From a checkpoint of a small mixture-of-experts model trained on Wikipedia.
Size: 18 layers, 30.2M parameters.
Experts: 64 experts in each of 18 layers, 32 SwiGLU neurons an expert, 8 picks a token, a sigmoid router, a shared expert of 64 neurons.
Training: a variant of Adam for the experts, 500M tokens, 3813 steps.
Below are experts of layer 2 (counted from 0) of a mixture-of-experts language model. Rows are named router (the router's row for the expert), gate (a neuron's input weights, with its number), up (a neuron's input weights, with its number), down (a neuron's output weights, with its number) and show model dimensions 0-191. Each number is 50 + 12 x the weight over its row's rms, rounded and kept within 0 to 99.
Before each expert's rows: "raises" lists some tokens whose logits its average output raises strongly, later layers aside. This comes from a sample of Wikipedia text that the model never trained on.

# expert 20
raises: "and ", "C", "in ", "D", "(", "T"
router:41 47 55 54 62 49 55 37 55 41 42 53 35 68 44 57 51 61 48 47 25 65 64 53 48 37 44 31 51 32 48 49 37 71 49 27 56 61 31 46 28 42 53 29 54 25 43 53 35 59 64 71 65 58 49 67 42 37 41 60 61 50 31 37 55 60 51 72 59 61 71 62 82 45 42 47 58 33 55 37 59 64 55 74 38 62 41 55 44 39 68 07 65 56 52 51 55 41 38 47 52 75 38 51 39 55 33 36 39 72 31 39 40 46 42 64 58 44 36 64 47 52 34 51 47 69 50 42 31 70 52 50 51 45 59 47 37 53 75 48 49 71 57 47 23 40 53 38 39 47 39 37 43 56 49 54 45 50 41 51 64 31 57 41 36 55 50 40 51 55 45 73 58 56 57 51 60 59 42 53 33 49 58 52 60 70 35 53 34 51 45 46
gate0:48 46 51 57 31 50 65 47 42 44 55 41 70 40 55 46 79 34 61 47 53 37 42 49 66 54 47 35 52 41 71 53 65 48 32 30 60 40 36 51 30 60 39 50 37 60 67 45 35 46 60 49 48 31 40 63 56 70 53 40 44 53 45 68 38 66 37 35 41 28 48 79 53 49 18 52 58 46 55 36 33 61 47 27 64 53 40 37 53 45 43 52 44 49 43 42 62 42 51 53 41 45 41 28 55 44 48 54 56 71 40 57 46 58 55 40 58 58 58 69 25 66 35 45 34 54 60 37 36 64 61 63 63 65 51 44 39 52 57 53 52 65 54 47 42 33 55 43 26 69 61 53 29 40 61 57 63 29 53 82 68 52 40 56 40 38 21 60 53 62 55 59 45 48 38 46 38 63 40 26 41 54 38 66 50 48 69 37 51 46 76 55
up0:42 41 74 50 36 46 64 52 48 36 52 51 78 37 43 68 67 49 63 36 39 66 49 45 73 45 53 45 53 46 58 37 46 58 48 58 84 51 26 49 53 49 40 55 48 36 53 48 44 49 79 32 48 41 46 64 64 69 43 46 56 41 57 52 29 52 39 42 43 51 54 47 45 56 42 37 37 55 58 46 51 57 44 23 38 48 67 30 57 24 61 58 35 56 67 33 65 35 34 64 46 28 45 55 66 48 41 57 52 37 56 63 38 47 65 30 51 55 37 49 47 68 52 43 32 52 59 42 51 59 48 40 53 54 37 44 35 47 59 36 57 48 62 49 64 49 51 62 35 61 47 53 42 53 91 49 62 30 27 61 57 56 37 53 38 58 64 56 51 61 53 27 47 42 29 49 42 53 64 43 49 57 14 65 64 46 54 48 57 75 29 50
down0:52 47 59 17 60 33 60 25 66 31 58 50 43 68 30 52 62 32 50 44 77 75 52 46 45 34 53 67 45 51 18 51 27 34 43 66 38 48 48 47 46 62 54 62 61 62 47 56 58 57 28 57 36 62 49 43 44 42 61 37 45 31 51 55 41 44 57 57 45 57 45 35 37 41 67 40 66 38 32 45 68 41 57 36 49 41 51 68 63 60 59 41 46 66 52 49 50 67 66 65 56 40 39 47 31 60 56 38 46 53 60 32 31 43 50 56 54 53 59 50 74 58 54 68 66 59 41 48 54 59 47 39 74 52 60 66 53 45 39 46 39 46 36 68 47 56 59 50 33 44 53 63 59 48 44 46 55 65 38 39 58 62 47 63 30 61 60 35 50 22 49 39 67 54 76 52 40 47 47 80 66 48 53 50 45 32 53 67 45 46 34 34

# expert 4
raises: "and ", "(", "d", "t", "f", "s"
router:40 47 57 61 64 47 44 51 56 55 40 43 37 57 34 61 51 59 55 45 31 59 58 60 53 37 61 50 59 39 36 75 41 63 41 52 48 64 34 59 30 55 54 28 43 43 51 65 52 60 59 63 55 48 54 75 42 55 31 42 49 57 31 33 59 68 56 49 62 55 60 68 56 49 47 50 52 26 61 38 77 68 60 47 33 53 40 60 53 41 66 23 54 33 54 44 28 44 28 33 54 42 35 61 59 60 43 68 54 70 56 52 51 40 50 57 50 58 37 66 57 61 45 52 33 56 41 53 44 64 25 56 61 33 25 64 24 67 62 50 47 48 41 54 47 29 50 31 48 58 49 64 47 54 40 46 25 48 31 27 66 47 60 32 39 50 52 31 50 80 42 59 55 58 51 43 58 65 52 68 36 59 55 67 48 60 36 27 48 63 51 62
gate0:50 49 40 29 47 44 53 48 36 69 44 38 68 48 40 60 59 42 41 58 41 54 51 73 29 28 49 50 36 52 41 69 31 56 40 54 54 35 46 59 42 32 35 42 32 45 52 42 56 58 52 38 44 56 43 50 14 45 34 30 48 50 52 53 39 68 35 65 38 37 58 59 54 61 64 44 44 37 39 50 51 76 38 61 45 67 37 42 77 53 38 45 44 45 31 45 41 41 39 38 53 61 26 52 48 39 37 52 69 45 34 64 65 55 44 36 42 50 37 44 55 23 57 41 45 56 65 55 69 40 61 61 65 46 39 62 50 81 40 55 49 50 44 71 31 79 85 55 72 41 59 52 53 49 69 41 65 42 24 64 58 54 44 51 51 50 53 39 54 53 51 59 48 58 31 64 58 51 69 53 44 33 45 50 45 72 62 49 51 49 49 56
up0:56 46 40 41 41 35 65 59 31 85 44 53 57 46 43 59 74 32 58 53 40 54 42 64 51 51 63 62 36 41 37 76 45 46 50 70 58 50 50 55 51 39 38 48 32 47 57 59 53 50 54 38 17 38 40 58 36 49 31 40 43 48 47 54 38 67 34 58 44 33 50 54 53 66 62 51 50 28 54 46 58 71 46 70 47 59 50 41 71 37 42 53 49 53 56 41 39 56 53 67 77 45 40 49 48 43 27 59 62 49 50 56 65 51 38 44 41 37 35 54 36 26 57 37 50 51 75 56 74 41 44 46 58 55 37 56 54 67 46 55 66 45 51 79 41 73 67 39 69 32 35 55 55 55 62 49 64 62 31 57 56 54 53 61 63 63 76 44 43 32 49 56 55 61 34 67 56 44 54 63 43 36 44 61 33 73 67 61 62 56 41 41
down0:55 50 41 25 45 46 52 49 19 58 34 64 53 41 25 53 70 48 48 51 53 54 40 58 40 45 42 43 36 39 33 72 43 54 47 65 46 28 55 51 53 37 58 37 44 65 52 45 62 50 60 43 36 21 35 54 37 63 54 44 55 34 43 40 39 51 41 42 41 36 59 56 55 67 43 59 61 38 65 60 64 53 58 54 41 19 22 34 52 63 46 41 55 37 40 45 57 55 42 50 61 41 50 45 64 51 32 56 63 60 36 50 24 52 59 42 32 47 48 57 39 46 73 50 54 48 54 63 64 49 28 40 42 52 47 64 84 66 25 67 57 43 46 67 46 64 53 57 51 69 60 62 44 75 44 33 61 46 51 47 52 52 57 60 62 57 64 45 45 34 44 61 57 65 39 75 46 56 59 68 47 58 50 74 38 75 70 46 57 48 68 48

# expert 30
raises: "(", "in ", "and ", "of ", "at ", "on "
router:48 54 63 60 54 61 48 34 55 34 44 28 46 46 48 52 63 73 41 42 44 68 66 34 58 39 39 44 51 22 39 58 31 61 36 36 45 53 42 24 29 50 53 24 50 36 38 53 40 68 72 60 51 62 55 58 50 61 54 71 36 54 08 40 72 63 37 72 50 54 61 61 54 57 36 48 48 32 53 40 47 48 68 73 52 70 41 56 54 43 65 41 57 57 62 55 38 63 48 39 68 69 47 57 53 55 36 51 40 58 41 59 46 35 57 46 44 54 44 65 46 64 37 67 59 56 59 49 21 52 44 55 59 39 46 46 42 66 59 46 52 51 80 40 27 38 43 41 41 58 33 48 36 58 61 68 48 37 52 54 55 33 65 55 45 53 59 45 44 59 61 60 49 69 47 50 63 53 58 56 58 37 56 42 75 63 34 32 43 54 43 65
gate0:48 40 62 63 55 58 69 43 82 70 44 58 33 57 49 67 45 39 57 56 39 44 34 26 62 39 47 36 27 52 53 49 45 46 42 47 40 57 22 55 43 64 56 48 51 65 44 58 30 52 46 50 38 43 47 53 67 42 50 41 36 50 55 39 56 71 61 46 46 31 62 83 51 58 42 52 52 62 57 69 65 53 41 34 55 38 53 26 52 33 38 45 38 37 32 58 70 54 56 41 30 48 50 54 61 32 55 42 66 37 32 46 51 65 52 31 51 30 39 60 66 41 10 63 55 54 35 44 46 58 72 56 59 56 64 30 51 70 52 38 67 57 56 57 36 32 32 50 42 34 44 38 36 44 46 32 64 42 56 73 50 42 59 51 55 57 44 45 57 71 54 55 52 44 52 65 64 48 49 51 40 46 42 63 46 63 73 39 56 38 66 53
up0:40 39 38 30 45 29 49 67 55 38 49 11 61 36 62 51 32 41 65 30 33 65 53 30 53 53 47 36 46 31 51 36 52 37 54 54 48 51 43 55 52 53 53 58 57 40 41 23 32 58 50 57 33 66 71 55 35 49 35 44 65 62 50 38 48 59 36 47 71 66 22 38 54 42 32 68 72 43 60 76 37 60 47 40 39 54 52 26 60 46 49 59 39 53 45 51 46 37 29 71 58 66 49 50 80 41 45 49 63 70 40 62 37 40 63 38 80 30 52 39 41 55 61 61 52 53 64 31 61 42 44 53 52 50 60 48 35 46 64 43 65 54 40 70 40 33 43 53 46 54 49 41 60 56 49 50 56 46 62 53 69 64 53 48 41 58 58 31 58 37 41 32 50 59 46 35 31 43 55 52 47 53 55 57 54 56 33 49 38 57 35 47
down0:48 52 46 57 30 56 49 27 38 41 33 50 38 49 32 46 33 43 16 55 55 45 60 62 39 43 57 55 73 65 57 67 66 47 35 61 66 66 59 50 42 47 42 45 44 31 40 49 19 53 41 44 49 51 30 48 37 55 46 62 53 34 64 30 54 52 53 39 49 55 66 38 39 50 44 44 55 43 51 33 58 60 33 57 64 47 57 70 57 57 57 54 45 69 68 72 46 52 63 34 42 45 68 50 60 54 43 62 47 40 69 42 46 50 37 35 41 72 62 48 30 66 48 27 51 46 58 62 68 50 40 31 57 67 51 40 42 55 67 53 51 54 48 38 43 54 52 45 40 70 40 47 64 41 60 68 33 43 56 51 40 36 53 68 77 49 73 55 50 50 33 46 53 70 76 48 46 52 77 49 36 44 47 65 39 37 20 72 38 51 56 50

# expert 12
raises: "and ", "(", "in ", "F", "B", "C"
router:37 61 42 60 65 42 54 40 48 38 38 58 47 54 45 34 65 62 42 69 47 60 70 57 41 53 55 43 52 63 56 64 42 55 40 28 46 43 51 47 33 41 49 44 50 19 43 63 51 49 54 71 48 68 48 51 38 57 50 41 33 70 50 39 69 68 49 57 58 59 63 67 69 51 43 33 49 37 53 30 63 61 54 46 13 74 43 66 45 40 65 29 50 35 52 58 59 51 32 60 33 63 53 54 42 55 40 65 28 64 37 47 55 57 48 66 52 52 45 63 49 55 51 69 48 54 56 56 22 49 48 56 57 37 52 59 29 64 64 45 53 54 31 50 45 48 49 40 66 54 51 45 37 60 59 57 30 64 28 54 62 37 52 52 25 34 62 44 51 65 36 46 56 66 25 50 52 68 45 49 29 24 56 63 75 57 41 27 47 34 48 62
gate0:58 44 61 49 41 46 82 39 50 41 61 51 60 55 47 22 47 51 68 48 63 50 42 51 69 53 43 48 28 54 71 51 28 61 54 33 31 42 30 46 44 52 46 60 42 49 73 34 56 51 53 45 52 38 58 53 63 41 45 36 52 59 58 68 29 75 50 55 39 36 36 55 67 64 58 64 58 46 47 34 59 52 46 50 48 45 67 49 68 45 45 60 39 52 45 60 42 66 63 54 50 25 41 45 68 45 68 36 49 55 49 42 42 52 57 38 59 48 57 58 59 43 48 36 72 42 37 57 30 41 63 60 31 58 30 51 58 48 32 66 32 51 41 51 27 48 66 63 52 38 49 33 40 55 40 52 63 43 50 80 65 42 43 35 46 50 27 20 68 59 62 33 47 42 44 58 43 41 72 34 52 35 40 30 25 68 56 65 45 57 57 60
up0:60 70 67 77 41 34 48 33 60 62 43 37 59 50 43 75 63 49 55 63 37 42 47 38 50 47 36 33 51 40 61 28 57 53 55 63 63 44 53 48 49 37 52 36 41 44 45 39 43 69 64 41 38 32 28 38 64 55 65 44 54 52 49 43 56 49 32 47 46 41 53 47 83 53 51 68 64 42 67 67 57 58 58 38 58 67 38 44 19 31 55 49 29 48 40 50 72 33 65 51 60 41 49 46 57 33 47 42 59 45 41 68 20 57 48 22 53 75 27 49 46 50 62 40 47 58 61 46 77 62 35 64 47 62 70 48 56 46 55 69 55 63 65 51 70 34 55 41 36 46 43 62 38 44 39 51 56 60 57 56 48 71 59 45 49 62 49 59 24 66 46 48 69 47 59 44 50 49 36 40 54 58 46 40 40 54 54 67 61 61 47 62
down0:43 56 46 52 55 49 56 42 43 54 60 35 52 76 43 54 60 46 44 44 55 46 46 47 55 54 33 61 47 62 25 53 47 37 43 91 50 69 67 44 85 51 71 39 47 42 35 38 45 51 33 52 43 58 39 48 56 42 55 60 54 64 53 54 56 32 60 56 34 73 38 73 32 38 52 21 51 67 51 43 64 53 32 67 62 22 52 51 48 60 67 42 34 59 67 40 77 60 51 58 43 41 35 49 54 35 50 48 54 44 63 59 44 45 47 48 48 42 52 61 65 46 47 56 61 38 47 41 81 36 40 55 71 35 58 60 55 42 49 44 51 62 58 54 56 63 52 45 58 45 48 50 66 39 57 74 49 50 56 41 42 72 53 48 38 60 63 75 21 34 57 44 40 42 60 42 54 51 35 45 38 47 26 41 41 56 37 46 29 31 34 31